Experts of a small language model.
Size: 10 layers, width 320, vocabulary 8192, 33.5M parameters.
Experts: 64 experts in each of 9 layers, 64 PolyReLU neurons an expert, a softmax router.
Training: 294M tokens, 4482 steps.
Below are experts of layer 3 (counted from 0) of a mixture-of-experts language model. Rows are named router (the router's row for the expert) and show model dimensions 80-159. Each number is 128 + 24 x the weight over its row's rms, rounded and kept within 0 to 255. Numbers have three digits each.
After each expert's rows: a language model's description of what the expert responds to. This comes from a sample of Wikipedia text that the model never trained on.

# expert 0
router:127115160093085067132118165136117141112094108108128133122129129121129132123126127105112108102094167129092113133092080139137139140106129120160086136129133155119109083116096146117178112141176130097099151149151127140124131116154144114110127113
Description: Adjectives and adjective endings. Adjectives and adjective-forming endings after articles, such as new, large, small, and the -ial in colonial or -ional in fictional.

# expert 49
router:096108139153154130093163110149126109110155110105122131113120119123158133146158102153129084127145123103108095105158131161103164145104133096135113155137126138119091139171110135093173133119127174084087116138136145111147156153094133121092129155
Description: Mid-word pieces and connectives. Inner syllables like ov, i, et in names and compounds (cardiovascular, Genovesi), plus discourse words such as However, also, but, very.

# expert 30
router:120099138147135126113132107155163111085116128126128135099144121133138133170115093115132159130075135148136130152083171156125136092168141131092109134156093109112103165184093168135080155146107148094107140131124116087142103114093159093120158129
Description: Place-name pieces. Word pieces inside names and place names, such as o, z, en, ford, ville, and place nouns like City, County, School, University.

# expert 33
router:171081108133142081172142097132164153156146147166142125112066106148104136097113090135090149104097156131143140098081165168127142144145182143091140130124102146126148083149156142119180136095136118136136145116123114143108116134103103120118123113
Description: Capitalized initial letters. Single initial letters starting words and names, such as T, B, W, K, E, often followed by rest-of-word pieces in titles and foreign names.

# expert 18
router:133107128102160112099121135111088132159123098168129113141142101139084104097129139085103158140132119108087138130147152135096127110112114114106124142155129108150149143109143149134138120127108140098111115115168166118128190154085117161135111104
Description: Line and section breaks. Line breaks and list dashes that start new lines, section headings or table rows in infoboxes, tables and lists, plus See and There.

# expert 42
router:144097145149148083131105141153155131122112126118173116155165104096144139138107161148104150153137164132136141134121195091115156095119141157160131172134098140138132139134123134145146160087116134125132112129150125171138130116140119124099139116
Description: Clause-joining commas, conjunctions. Commas and the conjunctions and, or, but, while that join clauses or list items in running prose, often after a plural noun.

# expert 50
router:104141140143121149149136115096125172128177162108130105144144138123110108196146130178145143145147112133141120109117125119145112133134133131133130120100144109158153178119160120128089145130153131149153112097124153142122165140152136123102126105
Description: Capitals in abbreviations. Single capital letters inside acronyms and abbreviations such as CSKA, ATKWINGPAC, O.F.M., RD, often in tables and lists.

# expert 60
router:138163132131128100153098123094159126138162108101145117150169121154121134177102113096118134141138125157097107070090144110142123094161141168120121167130140137131174143158111083152170140142113105096122166106133094113130144107136086167166127059
Description: Labels, colons, past participles. Colons after infobox labels, list dashes, table pipes, and verbs like included, served, published, plus pieces such as id in Bridgeport.

# expert 20
router:136102143115142116130125131116151154144123097163143102134093153089165157137089137168165124133101103151147146145155117176085131161130111124138142158128113119159147149157109136142085169124060169103155110149159132080097139113140103108132128100
Description: Parentheses and inner pieces. Opening parentheses, commas, hyphens and quotes, plus mid-word fragments like ig, ab, ç, as in Marigolds, Blige, Française.

# expert 23
router:127121124124161155088108115095106135148112138131086171107128152134104091158102106083107116080131123095131093169156123080143105116126100120125139083112155114162144158126107112096137101130158140187151128071162115099151171108109148087097134110
Description: Past-tense verbs, LaTeX langle. Main verbs and auxiliaries after a subject or to, like made, took, would, not, plus the l in LaTeX \langle.

# expert 9
router:148110128140120137135138120156152114123137144092167111154114090110101133135156159143126128161105111092131142107134172130157142173111164111120175126136115109102113167140166109122148083117142100121137136100117109106156117113055112140124141155
Description: Word pieces, auxiliary verbs. Mid-word pieces like it, k, ak, ant in foreign names and units (Diakité, -76kg), past auxiliaries had, was, were, and line breaks in tables.

# expert 58
router:106150123115093138102163123136148146120096102179092134127140139134149131129168115162116105108137147136110093162108138140129119148159098133167133156147188160151121164085115138152099182162113087105116106110109107101131120154151168155104170116
Description: Table pipes, Latin endings. Table separator pipes and line breaks, plus Latin-style endings like us, is, atus in taxonomy and place names such as Nablus, minimus.

# expert 11
router:125128153090124143136141116108100097138129094150104151102122101138169145125150141150115105140141112083069134166151138119140118126156100113162092119137136143095148098115085128078157131131099142106153159099073104134099119111119103120124088099
Description: Name endings, year digits. Name-ending pieces like er, ie, ee (Feder-er, Wyl-ie) and digits inside years and numbers such as 1-9-71, 2-0.

# expert 62
router:130145106126165121178122122129123171128151146150097158127131164154136117124141184093120136102122141111164147152147138103105131134114140118145115124092107114166153125094095154154077123091146132114137112098152145106096098128170118122178128093
Description: Colons and table spaces. Colons after labels in infoboxes and lists, such as President:, LP:, Male:, and blank spaces before numbers in table cells.

# expert 4
router:134113141129110102140101108115139125128125155147143130148109122147125138114129145127116124103124098119147084125094106119125128129129157117097103094103102172145104153139097137118112069122168132100158145133099128127115126109101101095122103165
Description: Digits in numbers. Digits inside multi-digit numbers, especially in tables, dates, times and measurements, such as 4'0' in 57:40, 193'3', 1'6' July.

# expert 53
router:142112124160128105129114122118120135149111121080170173126129162125104095127140136099122106121158118109127093120090118161073133168112097119113133154124148142076136112155120145100121138139120080139127122157126151146114111113129176117100175116
Description: Word pieces before suffixes. Middle pieces and stems that take a suffix next, like Olm-os, pe-as-ant, determ-ine, ar and m, plus the conjunction and.

# expert 47
router:145168168106132158124127142090132096117126111109111121132108122113118157086110126119147138134134124119153166149130124172091092109095146084170141151147093095090082157081128092116075134135118146096123115170152118101125142090127165105170163111
Description: Digits after 20, LaTeX subscripts. Digits continuing a year such as 20-2-3, zeros in tables, spaces before numbers, and LaTeX ^{ and _{.

# expert 31
router:110091102136150132144110103155115122154138123105153129106075087135120089143080123141148113093151123163087089137107138173122091102125137091101089128119095159114124120186152136193118147118166125088162130111125134134114070145150178136142138127
Description: B-pieces and unit endings. The letter b inside words (Airbus, Airbnb, Archbishop), and items ending a phrase before punctuation: Cup, Council, %, km, mm.

# expert 59
router:057152131076139115105138105138117134118120104139192129147120131102119116146112130129129116144112129116123145151154127119178142146139118093106129096094162137159120086134109106156201109142114133163103173122159133119107143081101107137150159132
Description: Prepositions and clause links. Prepositions and linking words in narrative prose, such as of, to, as, with, for, where, often before the or his.

# expert 19
router:128088149136174134139141151101123143130101161117157133083111139124155119125094164081111084117151120151115103128154135122150151123193138115122150171147113114106147117112119168130128092117137174130109143113113161103144107112131161153183161099
Description: Spaces before dates. Space tokens after a day-month in dates or in table cells, month names (January, August), and name pieces like -ens- in Jørgensen.

# expert 12
router:093124155118117121129110133137144152102083112131154137127121116106112119130088133129171167100134152122107116140129127139140150150132105159145116110137137118105133098112163127098162154137171150148111106135103089140141139149133170098123089134
Description: Name-final syllables. Word pieces like an, am, ip inside proper names, as in Saipan, Soliman, Antarctic, plus name words such as University, Park, William.

# expert 52
router:146124174134114118144153082074150148118131144153138106148104113123144140166109158145131147098146096107109113121147133092141169131144184144122103141107134133116092095152135136099123127147116179146155150140095166112106097153146113145112105104
Description: Consonant word starts. Word-initial consonant letters or pieces, especially D, G, L, Ch, g, p, that start names or words, e.g. L'B', 'cl'othing, Lud'g'ate.

# expert 43
router:114122116113178154105150116161123112142150114133132108099147167121132121108130139142103119122122157117065144130166148105130146093090155100136087107118145102116114111130131140131118100108167095111103127146116139101194110079084144140110101097
Description: Line breaks and headings. Newlines and sentence-ending periods or quotes before new paragraphs, and == heading markers in section titles.

# expert 36
router:133112125155125147114120126170136116169084116116096168106126131093134124093142148153160110161106144076114148120149148127136117154132103140181124110122151161101097115155119111127158107117114087148111118104120103131097161114125117114123106102
Description: Year digits, name pieces. Leading digits of years and numbers in tables and dates, dashes in ranges, and mid-word pieces of foreign names such as ub in Mitsubishi.

# expert 24
router:105096135106127151124123139079133096090139142140122097155121140147147137122111133146151130154167103123171127143118168091144166131122126105117117119135117102160097078170102106126183090153165114171139105140109106154164120164111107122099133159
Description: Verbs and pronouns. Auxiliary and main verbs and pronouns after a subject or which, such as was, is, it, has, became, plus the -or in odor.

# expert 21
router:161160164157173133117124142099128105107139151091115091114115132174108102123155185133182143142117136110156183089166152142148150128147104081144120138121090156161146124138163150123137120102117123136086107092092136142116107150108115128122120138
Description: Word-final y and re. Final pieces -y and -re ending words and names (empty, difficulty, Eyre, Blantyre), plus digits inside dates and numbers.

# expert 26
router:113120132137108113160140088147109147153170122120102089123125133120131126119144170115160115103127116141165121132122119126139116124129180156170171150129138154136099162106142144110145127145135108115097127140103127151117122135126179121123103091
Description: S-initial pieces, periods. Word pieces starting with S or s, such as Sargon, Sargent, Sargam, and periods after abbreviations like Mr., plus table spaces.

# expert 27
router:074133113118133170125128091086131153075148143147155105105136097091137148135156162096162124107140124114109139146111152122116129150161121125137096103138166105113123181147154134084127142160119159152138138082129117103117112140107102140172115122
Description: Name and number pieces. Pieces such as le, ent, ist inside words and names (gentle, Kathleen), place words York, England, London, and digits in years.

# expert 41
router:182109124163106133142120143145130137112132162131147131078113088118086115119098130164112147130101134128160169106145124097147086145137091188130093085144121121118174098109131183171117128129124092140161149113142138150126149143163130122112143164
Description: Name-final pieces, table digits. Last syllables of surnames and place names in sports tables (Holste-ge, Ae-ge-an), plus digits in scores and percentages.

# expert 8
router:140119106161148091110116156172155150171167152113162106126101102154130132136118169151086137110140137124157111105139080125121120115170121175157133163132164163142115137122143151141103134121179119095094138162121118146177107116112127172135143133
Description: Commas, spaces, P/m pieces. Commas after dates or clauses, blank table cells, and name pieces starting with P or m, such as Penske, Pensacola, Paddington.

# expert 1
router:130102136117170110118137136111140116134146151124132113164156125151116109109103117134112103143112117112166084154156142090092123147113126138135136142140150146114102103154148167111078138105134134128148084136161162116135131136157128131098118133
Description: Apostrophes, coordinates, symbols. Apostrophes in French elisions and "n'" forms, open parentheses before birth dates, and coordinate marks such as N, °, ′, ″, %.

# expert 44
router:119160126159124126114148130136107129145094142143134153109144120112165168105102124139137163168123124132143136125174105115124166093145158151121096139134142111080139161107161108113098146107111160117142130121121118119101132172122091141144140154
Description: Articles and determiners. Articles and possessive determiners before a noun phrase, such as the, a, The, his, its, their, plus possessive apostrophes.

# expert 38
router:115121169143110104125110136138126085134086110127129115127096149158135122084119113098101093119157111121095104132164109131154131172132126106112114138091067144141094103144150121135111152154128153144141101108158150120098150131134147122123147142
Description: Number words, suffix pieces. Spelled-out numbers like two, three, four, particles like up and back, and word-final pieces such as ag, ul, ay in Gulag, Ajay.

# expert 46
router:158168108143080099141124138148108141117108088128116072092097131114088077122127090116078114138176140147144137112106163117147129086091137143154180155143139157122100121100153113119108102131091159129084151135111104105120125158166123183075131141
Description: Closing parentheses, mid-word endings. Closing parentheses after biography dates, closing quotes, and word pieces like end in appendix, ess, ores, plus during, use, In.

# expert 48
router:142149131147131097149112136094169112127116079115078139164116152122154155088091152144095125141132156141112090101148106106128067128109158115110105095097080129131115153139112161108132138091163163100134191155108153140093139114164121133131136088
Description: Decimal points, ad pieces. Decimal points and digits in statistical tables and percentages, plus the word piece ad or and inside names, as in Nadadores, vandalised.

# expert 56
router:077087116152092177127103119149120076162123113140124142153131114115128117093080138144130093156149097164099130139141140124085138102128130166117171108121109094102167142098132136086149122156150156143100124130134111080141133130114138105140158132
Description: Vowel pieces in names. The letter a and pieces like av, as, ass inside foreign or place names, such as Joaquín, Moldova, Sacramento, plus some digits.

# expert 55
router:118176108133094128106149126144140133136076176128166148100137112138121095127154140103152152151109149106157141101125142135129085187090106091156103122115105115128163139097105093129115116123086080151137160118109117109141135089148124106112124122
Description: Time and abstract nouns. Nouns ending a phrase, chiefly time spans and abstractions: years, season, time, history, date, story, career, plus the digit 1.

# expert 57
router:116154101116130100104143165116173096105168113183144112097086140154149100151143142165171111145100173115149109119083145094096090119102111176078152154182089117098099095134103124141129166145108137131099129096156147141129174152113100068139106130
Description: Punctuation, bullets, iz. Dashes, bullets, colons, semicolons and pipes in lists, tracklists and infoboxes, plus the piece iz in horizon and horizontally.

# expert 10
router:128150146136125142125087155112128137097161120074132120143083087113151118079112119109095142163130146146131152086117131171123097144150153097103138139135140157149106146149146129161100144123109138090088119093130126100121177148148146119114128157
Description: Place names, -ion endings. Place and institution name parts and word endings like -ion, -ation, -ian, e.g. United States, New York, Street, Mot'ion', Z'ion'ist, on before dates.

# expert 2
router:119141135124151134122149132149102130121111112104153121122120103152148151110165092101146149093134145147118152166155108115098126090146151120113152149138134128090108115095097109106127108121128139114121141165128098163112121146099123093122089165
Description: Digits inside numbers. Single digits in the middle or at the end of years, dates and figures, plus the x in dimensions such as 4x100 and 9x19mm.

# expert 40
router:141176108083118136141160162151137105111107138123107139105157108099121127133086133112098090105154084096138139126109138115132127112110125131150161126119106175145116123110129128157163135116097099133120140160088111114110081110128157094099152152
Description: Inflectional suffixes. Inflectional endings -s, -ed, -ing, -ers, -ies closing verbs and plural nouns, e.g. shoot's', brother's', reported, followed by to, in or by.

# expert 29
router:124150160119143139121146116155161136158091138080083169089154124117142135152149128117124121143137114140121131137081145120139083147125162130134138149135086114111081122174141123093124129160150117144127106121140129144114108157155127162110186149
Description: Common nouns, -ons endings. Head nouns and noun endings before of or a comma, such as team, government, Court, and the ending of bar-ons, beac-ons.

# expert 15
router:095141111117154138094110092108118110137131105160088130166168096125136117109162124160133105144138138138174111099123104135122126167151080158097110161111167171119155126130121148135123117104120090161130123132161112178100152127086083119099124109
Description: Table cell separators. Pipe separators between numeric cells in sports and stats tables, plus semicolons, dashes, and words like time and married.

# expert 39
router:134121123117154131134172142173119159135114143177152113122131124116121130092158152129163130155108121108162163134156126140147175106115101147134082105119126138166141142120139088175116105161138125109142093154135132143143145164092107082122133152
Description: Determiners before nouns. Articles and possessives the, a, his, her, its, this after prepositions, plus h and s pieces inside transliterated names.

# expert 34
router:169096105101134136132135098151142172106110131155155161104126158153164129105110128081180144086105094116102131148126130149108125094089104136119128104171163110098146085134129171161163125086095093119136120139138137139134168111086116109141126105
Description: Articles and determiners. Articles and possessives the, a, an, his, its, their before noun phrases, plus nationality adjectives and initials such as US, European, IEEE.

# expert 13
router:126123178092148128088102127114086144099118119104120124145099146129138112125141091059133102114135109102135118109138138109130083139142082124137118107107128107198117116137131108128131155127087133119142103099113167179103105118151124148177126134
Description: Place/time prepositions. Locative and temporal prepositions introducing years or places, like in 1946, in Chicago, on the National Register, at, during, over.

# expert 63
router:081128096159151135108111097160126128124120123157105155085145121169107137120149066144147146144168124138121176100157094099170138135115127072074133168156145113113119104150097141120155135104104072115125113109166115166134113110080120153135196092
Description: Sentence and header ends. Sentence-final periods, commas and semicolons, and pipes after the first column or header cell in tables, plus === section markers.

# expert 51
router:158126146135120138135124096118114162118117148141167167103127109125146101104144142133135155153125127130141090133160109138118156091100121139112131124108153092135185144127074089152125174177114151108141118122111167100109141121171100141153122133
Description: Letter c and determiners. The letter c or C as word start or unit (cc engine size), plus the, his, their, a before nouns like first, time.

# expert 25
router:119137082090096112138119121151143139088111127129108129116148132103123161130138137113124112075107100098163160127171123112139142165150138176077101168091152118169156122150121125099137109138125162116181093099154128124137090159140095160121130139
Description: Be-verbs and H-pieces. Forms of "be" (was, is, been, be, were) and word pieces after capital H or lowercase h, as in Hecuba, Hainan, Hebrew.

# expert 3
router:176141156108119109108103138141124134079088157104151144094123140169154114088157098124086132141158159155113109130130154109107118157108144148125121102151135136155140143146097120119126089090148119139144132126104143144159168152134103138155123148
Description: Superlative and rank words. Word endings and adjectives of rank or importance, such as lat-est, largest, main, major, Best, Special, principal, and -ical/-ual endings.

# expert 37
router:140073132132132128111124111151171139108126105127140106132101133084175136133142126125075089106098175108079144118170111103135136124119168126164113123142108100108074092131121103130125118123157127126102154094116106093113150141091127134162126108
Description: Foreign name pieces. Pieces of non-English names and particles, especially De La, de la, and fragments like u, au, ik, ka in Romance or Indian names.

# expert 7
router:136148136098098147107143124101106128121147140114124138181090148118103129121145155123126088124160124150123171092156136097159088116170116115138143087110123126134108156103079103151152115107104167143109142129110184142125127171098158118130136177
Description: Prepositions, mostly "of". Prepositions after nouns or quantifiers, chiefly "of" (most of, part of, Alkylation of), plus from, by, into, about, and suffix -ing.

# expert 28
router:109099102127158107148147166151154132143144171159151134120158149107152103142119080102114104079122170112141128115103116136124135148118082105125113112132129082139155100131143139116089126172150154146108119173124126102127147097147149115111100127
Description: Mid-word syllables, nouns. Word-internal syllables like el, em, um, st in foreign names (Šmaukstelis, Hemel), plus common nouns and participles such as formation, version, listed, released.

# expert 6
router:094133118132130139120107171133121118090143114147089183136173113147103096139136145175112123109127125103105159161134136139141100116128128109158155156092133163123124147169131134181110129187135111112101104148126109117114143128138131151142127124
Description: Table pipes, name capitals. Table cell pipes, closing parentheses, semicolons in credit lists, and capital M or R starting names or abbreviations, such as Mac, Mc, MR.

# expert 17
router:115141120171105143144105143160115092144110133078142131153090137118116146147117137073118163099139107096160090147064084137129095117129138130127160106123080139113168114116130128135156135156189101162127130143160076114118141154164142135124155105
Description: Plural noun suffixes. Plural or noun-forming suffixes that end a word before a comma, period or of, such as stud-ents, amino ac-ids, end-ings.

# expert 32
router:119119115151120124094116154126141109117148126129104102156137123129119127157096118130145156137143126133129147134107164138092100096091096092134113090160156120155093093158137152107147144090136185152146127116112158129096103131083105156106129141
Description: Mid-name fragments. Middle pieces of personal names and words, such as od in Vinod and Methodist, in, ri, and common first names like John, David.

# expert 5
router:148144138125139112104142152120115132171094132152170110153155139184145149165148129151128119117142129111110152153133097136181105100142169117071129143149175142156127135113140137107090135138166138091105109117110129098118133159135147099136092174
Description: Mid-name syllable pieces. Word pieces inside foreign and proper names, often in tables with Win/Loss rows, such as Gu-j-arat, An-ast-asia, Tal-ia-ferro.

# expert 45
router:123130099101151113118140134113127171098100148102087134160115158116060159144172113137087134135138110158155094124108102105123115146104143093154158156110142100111097121110139110154154140103149092119174110107117157171106149138091165142117119152
Description: Digits and t pieces. Digits in numbers, years and scores in tables, plus t, ist, int pieces inside words like aperture, expert, Extreme.

# expert 54
router:118126160117092120149137156118092113095142159136152104152158146148087175187138107125109169117163087099130185143141131140137108140130124091144135133135119143091125141082111079116138163148149128148128155135117115123161101145118123104154153120
Description: Infobox and list pieces. Line breaks, digits and word endings like es, al, able in infobox fields, lists and headings, such as Heroes, military units, publication dates.

# expert 14
router:142156104105092142162149110151147110132112118173083103150158113079108112126114148161120117119130132143125112095118070139147133132112135123102089182118137149129146123117135137101121151147134149104125127145091152143175129148136117143106109136
Description: Capital letter pieces. Single capital letters or short capitalized pieces in abbreviations and foreign names, such as VA, LA, Hip-Hop, Al-Ahli, Marseille.

# expert 16
router:131110160158136143135149143100103129180128127099087113108108154099118151104069098154119126162140148157074126139156148116082146143120141162142128102150150105122141100116125164145142175096077152162129152118147184119124087147164087094167180176
Description: Hyphens and dashes. Hyphens and en dashes joining compound words or names, e.g. steam-power, great-granddaughter, Nagorno-Karabakh, plus slashes, parentheses and some word-initial pieces.

# expert 61
router:161176135138142155169108109115056166154131154172115126118110099152177115125112095122142133125123130114114117158126112157115120125152137138150102120110088125095121111120136125126102136115118119138109125099112130102154151109094106098122129083
Description: F-pieces and table numbers. Word pieces with f or ur (fur, chef, Furfest), and digits, parentheses, and line breaks inside sports or results tables.

# expert 22
router:141102091171092168154089113129159150148112141160134125119138165112075136112080128067146111106067132142151100123103122151126089123122105128107135132120133087132120183087110143082156117149129151114119176129142113143184160103175100099152129123
Description: Leading digits, 'ell' pieces. First digits of numbers in dates and table cells, like 1 in July 1, and name or word pieces like ell, v, ius, ix.

# expert 35
router:130149136142083125145130074129096118096128131151141081138140119146133128145121155111180147148157151160165104132114121123126089110098136177142171132120149159120145144096144155151095144173135093130139114135153152172122103107173132132097137144
Description: Commas, capitalized name starts. Commas in lists and numbers, and opening capital pieces of names and places, such as Sh, R-at, States, India.